Experts of a small language model: vocabulary 8192, 288 SwiGLU neurons an expert.
Below are experts of layer 4 (counted from 0) of a mixture-of-experts language model. Rows are named router (the router's row for the expert), gate (a neuron's input weights, with its number), up (a neuron's input weights, with its number) and show model dimensions 192-255. Each number is 50 + 12 x the weight over its row's rms, rounded and kept within 0 to 99.
Before each expert's rows: a language model's description of what the expert responds to. This comes from a sample of Wikipedia text that the model never trained on.

# expert 11
What it handles: Prepositions after a noun or verb, before an article or name, such as of, in, to, by, listings in Connecticut.
router:40 44 54 47 72 57 52 68 55 60 27 61 57 56 59 33 52 39 44 37 45 50 68 34 55 43 64 51 57 68 52 51 50 66 62 21 50 34 49 65 45 64 31 47 56 19 54 41 70 46 27 56 60 33 44 48 62 49 36 40 53 47 53 48
gate0:48 32 53 72 36 53 40 53 62 41 58 47 42 65 39 32 52 60 50 68 36 68 55 55 49 40 46 22 45 47 70 60 49 49 53 53 47 63 52 50 32 30 51 59 42 34 19 39 57 56 42 76 65 31 57 31 45 34 32 44 53 47 59 43
up0:65 53 49 38 59 42 47 39 54 30 53 41 30 56 50 41 24 45 48 55 35 46 46 42 62 31 76 45 70 44 54 45 56 40 32 80 58 51 49 25 42 17 46 57 21 42 51 47 33 60 48 26 75 46 52 42 61 62 44 56 56 69 33 32
gate1:56 59 38 61 59 65 56 42 52 65 49 58 40 47 92 45 51 49 42 58 43 45 57 60 64 48 66 26 33 53 44 36 57 61 54 81 42 40 51 66 32 41 35 62 78 24 55 62 54 69 62 71 44 74 35 39 66 50 37 57 50 39 49 76
up1:21 48 40 51 63 55 56 32 48 49 40 43 54 41 35 64 54 45 33 41 44 49 60 53 48 37 44 67 53 55 40 68 57 54 65 53 12 80 44 59 07 66 45 57 53 48 51 51 40 67 37 53 54 67 45 43 66 68 35 28 39 60 31 43

# expert 15
What it handles: Capital letters inside country or team codes in sports result tables and lists, as in LT-U, CH-I, CZ-E, USA, DF.
router:39 41 60 47 75 45 51 64 56 64 32 56 54 20 56 38 50 44 28 50 39 58 72 44 62 45 48 51 59 61 54 44 39 51 56 31 49 28 64 55 31 67 32 47 47 32 38 56 61 43 45 39 59 66 46 43 53 43 31 28 38 33 65 47
gate0:59 51 41 54 52 40 94 56 58 51 52 50 39 45 75 58 25 38 61 71 54 37 50 57 44 50 45 38 43 66 61 33 68 50 64 36 33 46 55 39 44 57 66 47 52 62 47 52 35 53 70 64 52 63 40 29 41 47 37 15 58 51 42 50
up0:52 48 55 57 35 58 60 55 54 45 58 32 57 49 70 42 52 53 50 59 60 42 84 56 51 41 47 64 46 52 54 35 46 47 59 62 63 19 47 61 52 56 50 42 40 60 50 43 52 32 52 69 60 41 64 42 31 52 67 57 41 49 50 50
gate1:49 33 52 60 72 49 49 54 41 35 41 54 44 47 39 36 34 51 41 41 39 66 68 45 53 47 55 46 64 43 58 35 26 60 43 56 41 40 50 49 26 48 44 39 28 28 49 66 58 65 44 51 67 56 50 68 52 68 52 71 48 46 68 55
up1:44 53 48 58 57 60 42 42 48 80 51 55 58 69 58 38 69 51 46 55 41 48 43 51 51 54 48 59 16 29 55 49 56 41 74 48 57 41 51 52 83 54 56 52 53 66 52 47 61 39 78 37 61 64 37 39 49 28 50 55 46 27 42 46

# expert 0
What it handles: Common function words and counting words in running prose, such as and, the, a, or, first, one, most, other.
router:44 44 76 57 55 32 41 54 53 61 53 61 48 35 73 50 54 51 11 40 44 57 56 36 79 46 65 63 53 67 33 55 45 49 54 37 63 23 57 44 61 58 37 52 28 31 45 44 62 58 53 44 62 70 30 35 38 63 34 47 55 35 54 51
gate0:29 68 38 41 56 56 60 64 78 57 53 44 53 74 34 47 61 38 51 64 49 52 33 45 71 57 62 82 60 55 45 62 59 54 54 26 56 59 46 42 64 59 48 43 40 53 70 37 32 28 51 33 44 30 57 52 47 49 42 57 49 56 51 60
up0:49 55 39 59 44 60 43 50 53 36 41 47 68 24 64 49 47 42 54 51 49 49 52 46 54 60 50 39 44 43 36 39 48 65 50 38 37 60 50 72 51 48 47 36 58 54 07 45 54 48 39 40 45 50 50 32 66 62 63 56 21 47 30 62
gate1:46 44 62 30 39 28 78 68 54 78 56 61 47 27 81 45 65 50 41 44 30 55 43 45 51 52 47 38 37 64 61 57 50 40 61 69 31 36 75 48 51 57 38 36 51 51 62 55 54 61 49 24 41 30 43 33 60 69 40 35 30 66 32 40
up1:55 64 30 60 50 78 57 29 53 38 61 37 71 49 22 31 58 63 47 49 55 57 52 56 56 63 44 56 66 39 55 47 45 67 51 37 62 48 38 53 34 33 43 29 63 36 48 55 45 35 47 54 54 65 50 62 44 44 48 38 68 58 51 62

# expert 1
What it handles: Word pieces inside longer words, often after a prefix piece and before a suffix, as in temp-er-ate, op-er-culum, ap-prop-riate.
router:35 31 51 62 52 66 36 67 60 37 44 47 69 26 56 52 58 41 29 62 50 72 80 50 60 48 64 35 43 75 33 46 68 56 54 54 48 56 48 38 60 61 43 42 22 58 37 30 53 33 65 50 53 45 43 41 45 37 51 56 40 65 53 36
gate0:52 75 46 60 45 34 35 55 53 36 61 51 39 66 53 39 49 69 48 69 31 51 42 43 31 46 34 46 55 48 28 45 58 21 78 46 50 75 41 58 80 61 62 27 34 65 33 54 23 57 59 58 55 47 63 50 50 72 43 49 53 56 43 45
up0:61 76 26 48 60 52 46 61 51 67 59 53 31 48 36 51 34 48 59 49 64 77 47 31 40 83 72 55 30 45 42 57 29 50 48 71 52 45 51 38 56 72 55 55 52 58 55 38 59 57 38 55 48 37 44 50 49 60 33 41 66 69 53 77
gate1:71 65 49 71 41 48 61 63 56 53 60 58 63 59 28 41 68 58 40 47 26 41 31 57 67 64 54 48 38 51 44 61 67 47 48 60 47 35 45 53 60 47 39 45 72 65 50 71 88 42 61 27 49 27 35 48 30 31 45 48 46 45 53 56
up1:54 47 51 66 47 67 62 50 29 53 32 61 67 48 31 71 59 34 48 59 29 45 63 47 44 58 61 53 41 23 41 46 74 47 51 30 47 59 40 77 68 30 53 45 52 76 68 57 53 49 53 47 46 36 42 20 27 31 54 31 42 64 49 59

# expert 9
What it handles: First digits 1 and 2 that begin years and numbers, as in October 1-841, mid-1-980s, 20-2-1.
router:45 36 74 43 46 50 49 61 49 47 36 76 63 24 60 37 62 53 36 53 21 37 68 40 69 56 38 55 30 61 33 66 41 63 62 47 75 30 62 44 32 47 30 31 45 42 44 33 72 56 47 63 56 52 36 36 52 45 37 40 45 45 46 29
gate0:43 35 23 43 42 66 45 43 46 62 52 60 42 48 58 54 56 61 66 55 43 52 35 41 51 47 41 50 44 42 59 45 70 63 56 18 26 52 50 62 61 54 48 66 36 56 61 51 41 61 46 46 30 55 33 67 58 72 59 57 35 44 47 26
up0:50 31 90 48 65 37 51 48 51 60 60 41 52 57 56 62 56 49 28 69 55 63 58 76 54 52 57 49 55 43 51 51 44 40 43 58 83 41 46 56 48 42 60 32 64 38 41 48 64 50 60 37 67 49 50 20 43 46 37 44 61 62 63 60
gate1:63 29 54 57 41 54 42 29 42 58 42 49 42 66 62 47 62 38 42 58 46 58 40 45 58 46 63 52 50 54 45 63 59 47 55 45 69 50 62 65 27 49 47 48 56 34 48 34 19 38 65 61 62 45 39 70 55 72 54 53 67 55 58 49
up1:62 52 38 47 44 55 54 54 54 55 51 41 50 46 25 48 68 35 48 51 43 43 52 48 27 45 58 46 49 59 53 53 47 47 51 43 60 45 34 39 59 39 58 38 35 57 33 46 61 48 20 29 40 58 57 50 53 40 46 55 56 40 57 56

# expert 13
What it handles: Common nouns right after the, his or a, such as time, season, album, school, ceremony.
router:47 56 66 46 52 36 43 70 48 69 54 65 51 30 67 25 69 48 28 49 37 50 61 42 57 57 54 57 31 63 30 49 51 53 55 46 61 40 62 43 28 55 22 40 48 45 27 39 56 49 60 46 64 57 25 34 49 49 40 45 69 40 54 48
gate0:46 45 56 74 66 41 66 54 61 54 46 53 40 58 49 31 62 56 37 35 65 55 28 47 29 51 42 39 30 61 70 63 39 40 44 44 53 42 65 44 62 56 48 48 58 44 50 52 52 31 61 59 51 69 37 57 55 47 39 42 41 24 33 55
up0:41 54 36 32 53 62 62 35 57 54 41 63 58 44 54 64 56 34 50 36 48 33 28 51 61 42 47 53 63 28 32 45 49 68 65 57 61 59 60 43 54 55 50 61 54 46 64 54 51 52 52 44 50 36 46 34 56 61 44 57 64 50 50 36
gate1:46 69 53 44 42 45 51 46 60 46 46 61 50 46 28 49 59 44 49 61 52 41 60 51 47 32 28 38 32 58 45 49 50 52 63 35 57 44 51 48 52 32 58 63 69 47 61 72 61 40 51 34 42 22 47 57 50 42 43 52 49 36 40 61
up1:51 39 53 38 64 31 42 48 64 52 56 50 46 57 46 75 61 59 47 41 41 35 33 57 72 54 69 46 51 48 43 51 58 38 34 64 44 80 41 50 66 39 57 49 67 20 43 67 59 36 58 69 52 58 41 82 37 48 60 43 33 43 66 59

# expert 12
What it handles: Pipe separators between table cells, bullet points in infobox lists, and auxiliary verbs like has, had, can, could after a subject.
router:49 53 65 59 59 44 24 72 63 58 36 70 59 48 69 59 57 43 48 33 46 44 64 47 58 51 62 60 37 58 22 50 37 63 68 45 67 49 75 52 45 39 38 23 48 23 40 35 59 48 40 56 52 56 51 46 48 40 21 35 36 30 49 28
gate0:29 44 67 54 40 43 63 63 37 46 39 41 59 44 55 45 67 44 25 31 58 54 57 32 68 38 55 36 56 55 68 31 65 34 61 42 58 60 24 41 42 55 55 49 68 40 25 37 52 69 67 36 79 24 57 68 51 51 65 52 50 58 39 84
up0:57 49 21 40 58 60 36 61 38 44 43 49 52 55 62 51 69 40 46 53 58 60 58 28 44 48 62 70 43 52 35 71 48 65 40 63 61 73 51 39 58 50 29 57 64 51 42 49 38 46 38 47 53 42 43 53 54 41 53 76 41 32 58 34
gate1:46 50 72 15 73 57 45 67 42 46 48 52 50 18 56 67 37 42 57 33 61 56 39 49 39 59 43 58 71 59 72 41 56 65 71 40 56 41 59 71 50 57 61 41 50 48 71 74 60 53 34 41 43 51 60 54 61 46 66 66 36 50 58 67
up1:39 18 43 27 48 51 58 47 48 47 32 66 34 61 56 52 48 35 61 51 60 72 49 48 22 59 56 46 45 64 26 73 37 72 30 32 57 68 33 70 60 40 48 53 33 53 55 44 59 55 54 42 52 49 38 51 34 37 47 42 41 50 47 52

# expert 10
What it handles: Short letter clusters inside proper names and rare words, such as th in Louth, z in Brozović, a in Alastair.
router:49 44 52 54 44 27 48 47 43 47 46 48 47 29 37 58 50 49 31 54 26 41 64 38 44 39 42 35 29 74 48 55 22 42 60 46 57 41 53 34 50 58 49 50 55 53 58 54 67 42 34 48 75 63 51 63 52 56 35 30 54 44 54 56
gate0:56 59 41 57 24 56 38 55 42 54 31 51 45 42 61 57 67 29 82 41 52 44 65 64 47 54 57 60 59 50 62 52 59 48 77 44 33 36 58 38 47 67 37 54 59 39 60 45 17 46 63 50 51 50 46 66 40 41 76 51 51 44 31 62
up0:59 58 65 35 65 53 55 59 55 51 58 50 46 45 54 45 50 20 53 56 47 23 45 55 32 53 36 43 42 47 54 79 49 55 41 24 50 52 15 34 36 48 57 56 58 48 68 48 41 79 58 48 49 52 32 58 45 63 51 34 73 57 38 26
gate1:57 46 42 45 45 44 64 58 44 42 44 51 35 50 77 58 38 45 39 60 50 50 69 49 55 40 46 50 52 63 36 37 41 45 22 51 60 52 39 50 47 66 71 47 55 64 46 38 44 49 50 38 41 73 53 59 71 57 59 51 48 50 50 51
up1:69 61 58 53 41 51 66 63 60 46 55 71 41 25 61 40 59 36 48 49 42 53 45 54 52 38 52 46 53 72 31 54 58 56 39 37 42 60 76 43 55 39 52 45 47 52 53 22 65 37 41 54 44 71 22 46 43 65 45 48 47 29 49 47

# expert 3
What it handles: Digits after the first digit of years and numbers, mostly 0, 9, 8, as in 2-0-18, 1-9-92, 159-0.
router:53 40 64 39 63 51 43 62 56 47 57 51 61 06 72 44 65 48 51 65 22 51 77 34 68 41 57 47 39 64 26 67 52 65 60 40 51 31 56 58 27 48 32 39 36 49 46 34 65 55 48 67 56 54 43 33 54 42 45 39 53 34 49 36
gate0:41 44 46 48 34 63 28 57 48 30 77 51 39 40 56 55 64 44 52 45 15 65 72 31 44 38 60 61 52 65 63 54 49 49 70 38 45 46 60 53 63 60 52 51 64 62 52 37 52 36 58 58 58 51 51 48 59 53 51 35 31 39 71 40
up0:60 71 51 47 51 39 65 52 57 60 26 70 58 43 32 38 63 49 27 39 68 40 50 63 76 53 53 63 61 50 48 28 48 38 28 65 65 72 40 43 41 34 58 33 53 31 60 52 48 56 49 35 31 62 39 48 45 58 47 80 50 50 44 69
gate1:36 63 44 46 48 36 53 57 44 56 54 43 81 84 47 53 33 57 44 62 39 48 47 49 55 35 57 62 48 56 68 44 54 54 39 33 46 70 62 44 62 42 61 44 56 59 49 46 49 58 72 43 66 59 44 35 65 35 69 53 47 54 84 37
up1:49 54 33 36 32 41 67 43 51 46 56 40 57 86 52 52 36 41 30 70 32 52 54 32 71 33 48 54 46 57 58 14 56 66 57 58 46 52 58 40 37 64 50 48 51 43 29 49 61 78 50 42 55 51 43 58 52 34 58 52 36 71 73 74

# expert 6
What it handles: Verb endings ed, ing, ated, ly and whole past verbs like made, used, took, often after was, to or he.
router:48 60 50 50 45 64 40 60 57 63 34 75 52 29 49 27 49 48 52 51 45 42 63 49 74 48 52 52 36 58 35 68 38 38 69 48 64 43 53 37 35 66 38 53 43 25 33 55 49 33 25 56 57 49 28 53 79 42 33 33 57 19 45 48
gate0:59 59 32 27 35 51 50 62 49 22 37 39 59 61 29 53 32 51 55 60 51 74 36 66 63 45 44 50 45 56 54 58 40 67 49 48 49 53 62 37 55 38 51 38 40 79 50 50 52 62 52 56 55 40 49 45 60 46 47 46 67 51 52 45
up0:51 68 61 69 42 57 54 52 44 46 54 53 54 50 57 56 44 39 48 45 66 64 52 48 51 49 56 45 43 68 59 61 40 44 67 60 47 43 62 52 50 54 66 55 21 52 63 56 60 51 25 52 51 30 63 36 76 52 34 62 57 47 47 72
gate1:53 27 43 40 50 45 29 52 41 63 47 27 59 38 63 32 41 40 62 38 34 30 66 67 53 29 61 53 10 60 50 45 41 51 34 34 68 34 54 39 59 51 41 60 53 51 49 37 51 67 30 34 64 53 38 60 58 51 55 38 31 35 49 64
up1:60 32 61 52 49 32 56 65 43 41 45 21 57 20 36 37 59 70 64 52 50 50 59 72 61 38 45 48 47 45 50 51 40 61 47 32 46 48 41 63 40 51 40 51 69 55 62 61 42 58 58 52 47 47 48 56 66 39 61 51 30 41 45 61

# expert 8
What it handles: Line breaks ending table rows and list items, plus == heading markers, table divider rows, and name pieces like de in Rajdeep.
router:50 32 55 57 76 40 44 64 42 59 51 40 48 52 52 60 61 68 24 48 51 51 66 39 49 69 51 81 62 60 37 54 62 51 56 43 72 42 63 42 49 62 43 35 42 27 34 42 56 52 64 73 47 58 34 62 58 58 53 47 51 53 47 42
gate0:34 59 33 44 56 50 61 61 35 47 58 38 51 57 55 56 44 58 38 59 40 57 62 41 43 62 42 58 55 53 27 31 71 48 73 31 60 36 59 42 27 46 59 67 52 74 68 56 73 66 54 53 36 47 37 63 51 50 42 45 46 49 42 59
up0:40 45 52 40 62 45 49 47 59 56 42 49 31 55 51 60 46 63 49 47 72 48 65 52 37 44 51 33 49 55 44 74 52 56 44 49 47 65 52 56 56 51 52 46 58 36 47 71 41 48 46 37 42 28 78 40 41 65 57 52 46 52 53 34
gate1:55 52 32 46 36 57 60 37 57 34 58 46 34 44 48 45 48 43 21 48 47 47 56 79 52 69 40 20 57 51 30 60 34 40 44 43 59 23 55 57 60 70 49 56 45 44 65 38 55 46 57 63 54 52 40 59 35 62 33 48 33 50 51 57
up1:43 64 44 27 57 62 65 60 53 53 61 65 63 45 58 42 56 45 59 50 50 34 41 36 50 60 54 61 71 44 56 50 37 19 74 49 50 63 48 57 43 36 49 76 46 52 42 53 59 43 46 62 50 38 54 38 28 43 31 49 35 58 60 35

# expert 4
What it handles: Word-final pieces, mostly plural s, plus es, ers, ions, and endings inside names, as in Grissom, Anders, Wilkins.
router:34 66 52 38 62 52 44 63 46 69 35 48 55 30 56 35 63 37 31 52 36 55 83 39 56 29 46 56 54 63 36 53 45 59 68 42 59 49 57 54 44 67 39 49 41 41 30 42 56 34 40 58 70 61 53 37 67 57 39 45 46 42 43 34
gate0:49 46 71 50 65 62 35 63 52 58 49 57 40 53 52 46 57 52 25 45 38 51 52 30 44 77 57 50 52 45 62 65 63 84 69 35 53 69 52 49 34 67 67 57 39 47 61 21 46 44 48 75 64 58 62 12 43 48 53 63 46 33 41 37
up0:24 48 57 48 45 65 39 57 33 27 49 45 45 72 65 46 59 41 77 42 41 47 49 51 32 39 64 48 51 45 30 56 73 50 75 61 59 54 47 36 46 49 58 78 42 50 69 44 40 36 48 58 54 63 53 57 50 38 36 34 61 55 60 64
gate1:77 66 30 51 54 44 49 42 60 55 40 60 51 51 46 33 66 58 28 54 48 56 55 44 57 41 31 37 60 52 36 70 44 54 45 51 48 59 64 39 45 57 69 48 30 46 56 26 54 63 47 58 54 31 56 37 51 59 75 68 61 40 55 42
up1:59 49 64 45 62 54 33 61 65 59 66 44 46 70 69 48 25 39 40 34 28 43 38 63 43 58 56 64 40 67 43 50 53 52 37 65 40 58 59 66 25 45 59 32 59 61 54 60 59 52 44 70 44 55 53 42 50 52 38 48 49 59 59 77

# expert 2
What it handles: Bare space tokens before numbers or words, and word-initial pieces like re, Re, co, C, H starting a longer word.
router:38 34 55 29 47 67 30 58 72 54 47 61 67 49 78 52 52 46 32 49 42 59 72 33 53 40 58 64 53 55 25 67 40 52 63 44 48 32 55 56 41 59 33 27 38 56 36 43 59 44 40 46 56 46 42 38 51 42 23 51 52 66 53 43
gate0:57 43 51 47 66 65 52 31 78 49 41 60 46 59 69 49 72 59 81 50 49 43 38 33 64 44 57 49 43 64 58 51 25 19 44 39 47 48 41 61 39 60 42 43 50 49 38 46 58 58 49 46 38 34 34 48 54 47 60 39 44 30 57 38
up0:28 75 39 49 39 54 54 53 52 64 75 28 58 66 33 60 45 48 42 75 63 58 67 56 44 52 60 43 54 37 46 67 59 45 61 43 61 53 53 60 41 59 73 63 55 41 66 65 25 71 39 52 60 59 24 42 54 34 43 47 57 44 74 59
gate1:58 46 66 53 52 23 55 52 64 45 52 47 69 50 72 57 39 39 26 26 54 69 38 27 48 36 58 76 64 53 52 47 52 66 55 50 49 37 43 57 58 50 73 46 52 48 60 56 56 42 29 42 55 65 62 53 54 49 50 57 48 56 59 81
up1:59 27 53 44 65 54 61 68 50 27 24 48 57 40 49 45 50 56 34 60 63 47 53 55 62 58 31 58 38 38 31 71 65 34 40 54 51 50 49 44 51 37 54 16 56 38 33 54 46 45 56 25 42 36 34 31 48 52 64 46 67 52 54 35

# expert 5
What it handles: Opening parentheses, quotation marks, dashes and line breaks that start an aside, abbreviation or title, as in (NRK), (SEC), "Die.
router:40 51 57 38 63 62 46 70 59 60 22 66 56 52 62 50 53 37 35 32 34 58 58 44 75 42 64 52 39 48 58 53 39 62 50 42 47 51 76 49 33 48 45 30 45 59 33 29 60 54 62 47 55 60 43 32 54 52 25 33 39 27 64 28
gate0:43 72 33 37 16 48 34 59 31 37 50 37 55 55 58 48 52 52 53 55 41 50 62 42 48 58 44 77 42 55 48 60 48 45 62 58 55 47 55 60 65 43 53 47 61 51 43 60 55 54 56 60 62 19 50 17 37 70 69 54 33 49 52 50
up0:66 63 60 54 34 44 57 45 55 61 83 47 26 51 67 63 49 49 48 48 74 65 65 60 48 64 48 73 58 60 49 63 64 63 72 49 45 59 51 57 64 62 42 53 33 39 68 37 37 39 63 42 38 44 48 45 45 41 52 59 39 64 62 33
gate1:58 34 43 25 33 57 64 38 56 35 34 61 78 39 41 48 55 41 41 46 54 56 59 36 76 60 64 54 50 55 70 70 40 53 57 67 71 35 46 51 40 52 40 44 39 34 51 59 37 44 53 50 41 43 42 53 26 50 58 65 61 51 25 58
up1:45 61 59 47 63 46 52 53 55 57 56 42 24 47 49 52 51 54 70 49 75 41 45 59 38 18 44 48 46 27 39 33 58 47 33 45 44 42 54 56 58 42 48 47 62 81 32 33 64 74 28 54 63 68 35 43 39 58 51 42 41 33 67 35

# expert 14
What it handles: Periods, commas, colons and semicolons ending sentences, clauses or list entries, plus decimal points and abbreviation dots like Ms. or i.e.
router:39 37 56 58 57 53 35 57 63 53 35 42 64 46 61 69 60 36 66 44 28 35 59 37 51 58 56 70 50 61 35 49 45 58 63 43 50 23 58 46 45 54 27 27 42 17 33 38 61 65 49 39 51 62 40 52 53 61 42 28 55 30 50 60
gate0:72 39 65 65 36 50 47 70 56 58 64 48 39 27 47 56 51 34 70 39 39 74 71 60 61 43 55 46 58 58 49 58 42 46 60 63 44 55 47 65 32 34 48 64 58 49 64 53 50 65 52 43 40 68 48 61 29 64 47 50 37 52 55 64
up0:62 47 62 72 44 62 35 45 53 39 63 61 52 43 66 41 55 51 84 66 26 52 53 47 72 51 65 76 30 56 43 42 51 39 30 47 77 56 42 69 32 46 61 64 67 48 57 33 44 44 53 42 47 48 56 55 41 43 32 56 51 46 62 77
gate1:60 59 70 18 47 57 49 61 53 55 59 67 44 34 47 56 46 53 62 27 45 64 76 52 54 42 53 51 31 58 57 51 54 62 32 54 45 62 54 66 47 38 42 54 46 40 48 65 53 78 61 63 58 66 65 31 63 46 46 56 51 37 37 38
up1:55 75 51 61 66 57 51 61 41 74 41 49 62 55 43 52 62 43 31 58 71 71 32 67 47 73 38 42 46 56 41 35 36 50 41 54 50 58 66 46 59 59 36 52 59 52 41 23 45 47 35 63 47 37 38 54 68 55 60 46 51 64 60 50

# expert 7
What it handles: Apostrophes and stems after prefixes such as re-, con-, ex- (re-op-en, re-uni-ted), plus infobox field words like Title, ISBN, Website.
router:52 46 57 45 41 51 38 51 74 56 46 56 44 41 39 63 51 50 32 38 25 41 59 50 65 48 15 55 40 61 51 42 54 74 60 40 49 31 66 38 50 65 47 54 56 49 38 52 49 39 60 62 58 32 53 38 43 54 28 34 66 47 54 57
gate0:23 25 41 43 48 46 47 73 44 51 54 96 27 44 68 54 51 68 57 45 59 53 64 36 39 57 44 37 59 39 67 35 48 63 54 33 86 49 55 77 51 45 57 45 36 57 37 57 60 35 50 53 81 32 68 62 59 48 43 64 56 56 34 46
up0:52 44 35 70 54 43 53 18 41 44 63 67 46 50 64 51 71 62 55 55 51 21 48 68 47 45 53 54 39 42 46 55 66 72 36 54 59 55 68 51 52 33 52 45 56 54 28 50 60 61 59 68 22 47 46 36 56 44 37 43 50 42 54 49
gate1:53 57 71 77 62 61 50 51 60 35 47 36 60 50 60 38 67 85 34 50 37 46 41 56 65 62 51 60 51 41 25 55 43 47 60 52 65 44 31 40 52 63 50 59 35 59 42 57 49 58 54 67 34 53 73 82 45 58 30 49 36 50 53 74
up1:46 39 51 51 44 50 49 38 54 40 80 49 48 32 41 60 49 51 49 46 40 27 54 70 48 62 55 63 55 57 47 45 53 52 68 52 47 56 42 44 40 49 44 47 49 41 48 64 65 49 17 64 40 45 70 42 69 33 46 57 39 61 63 28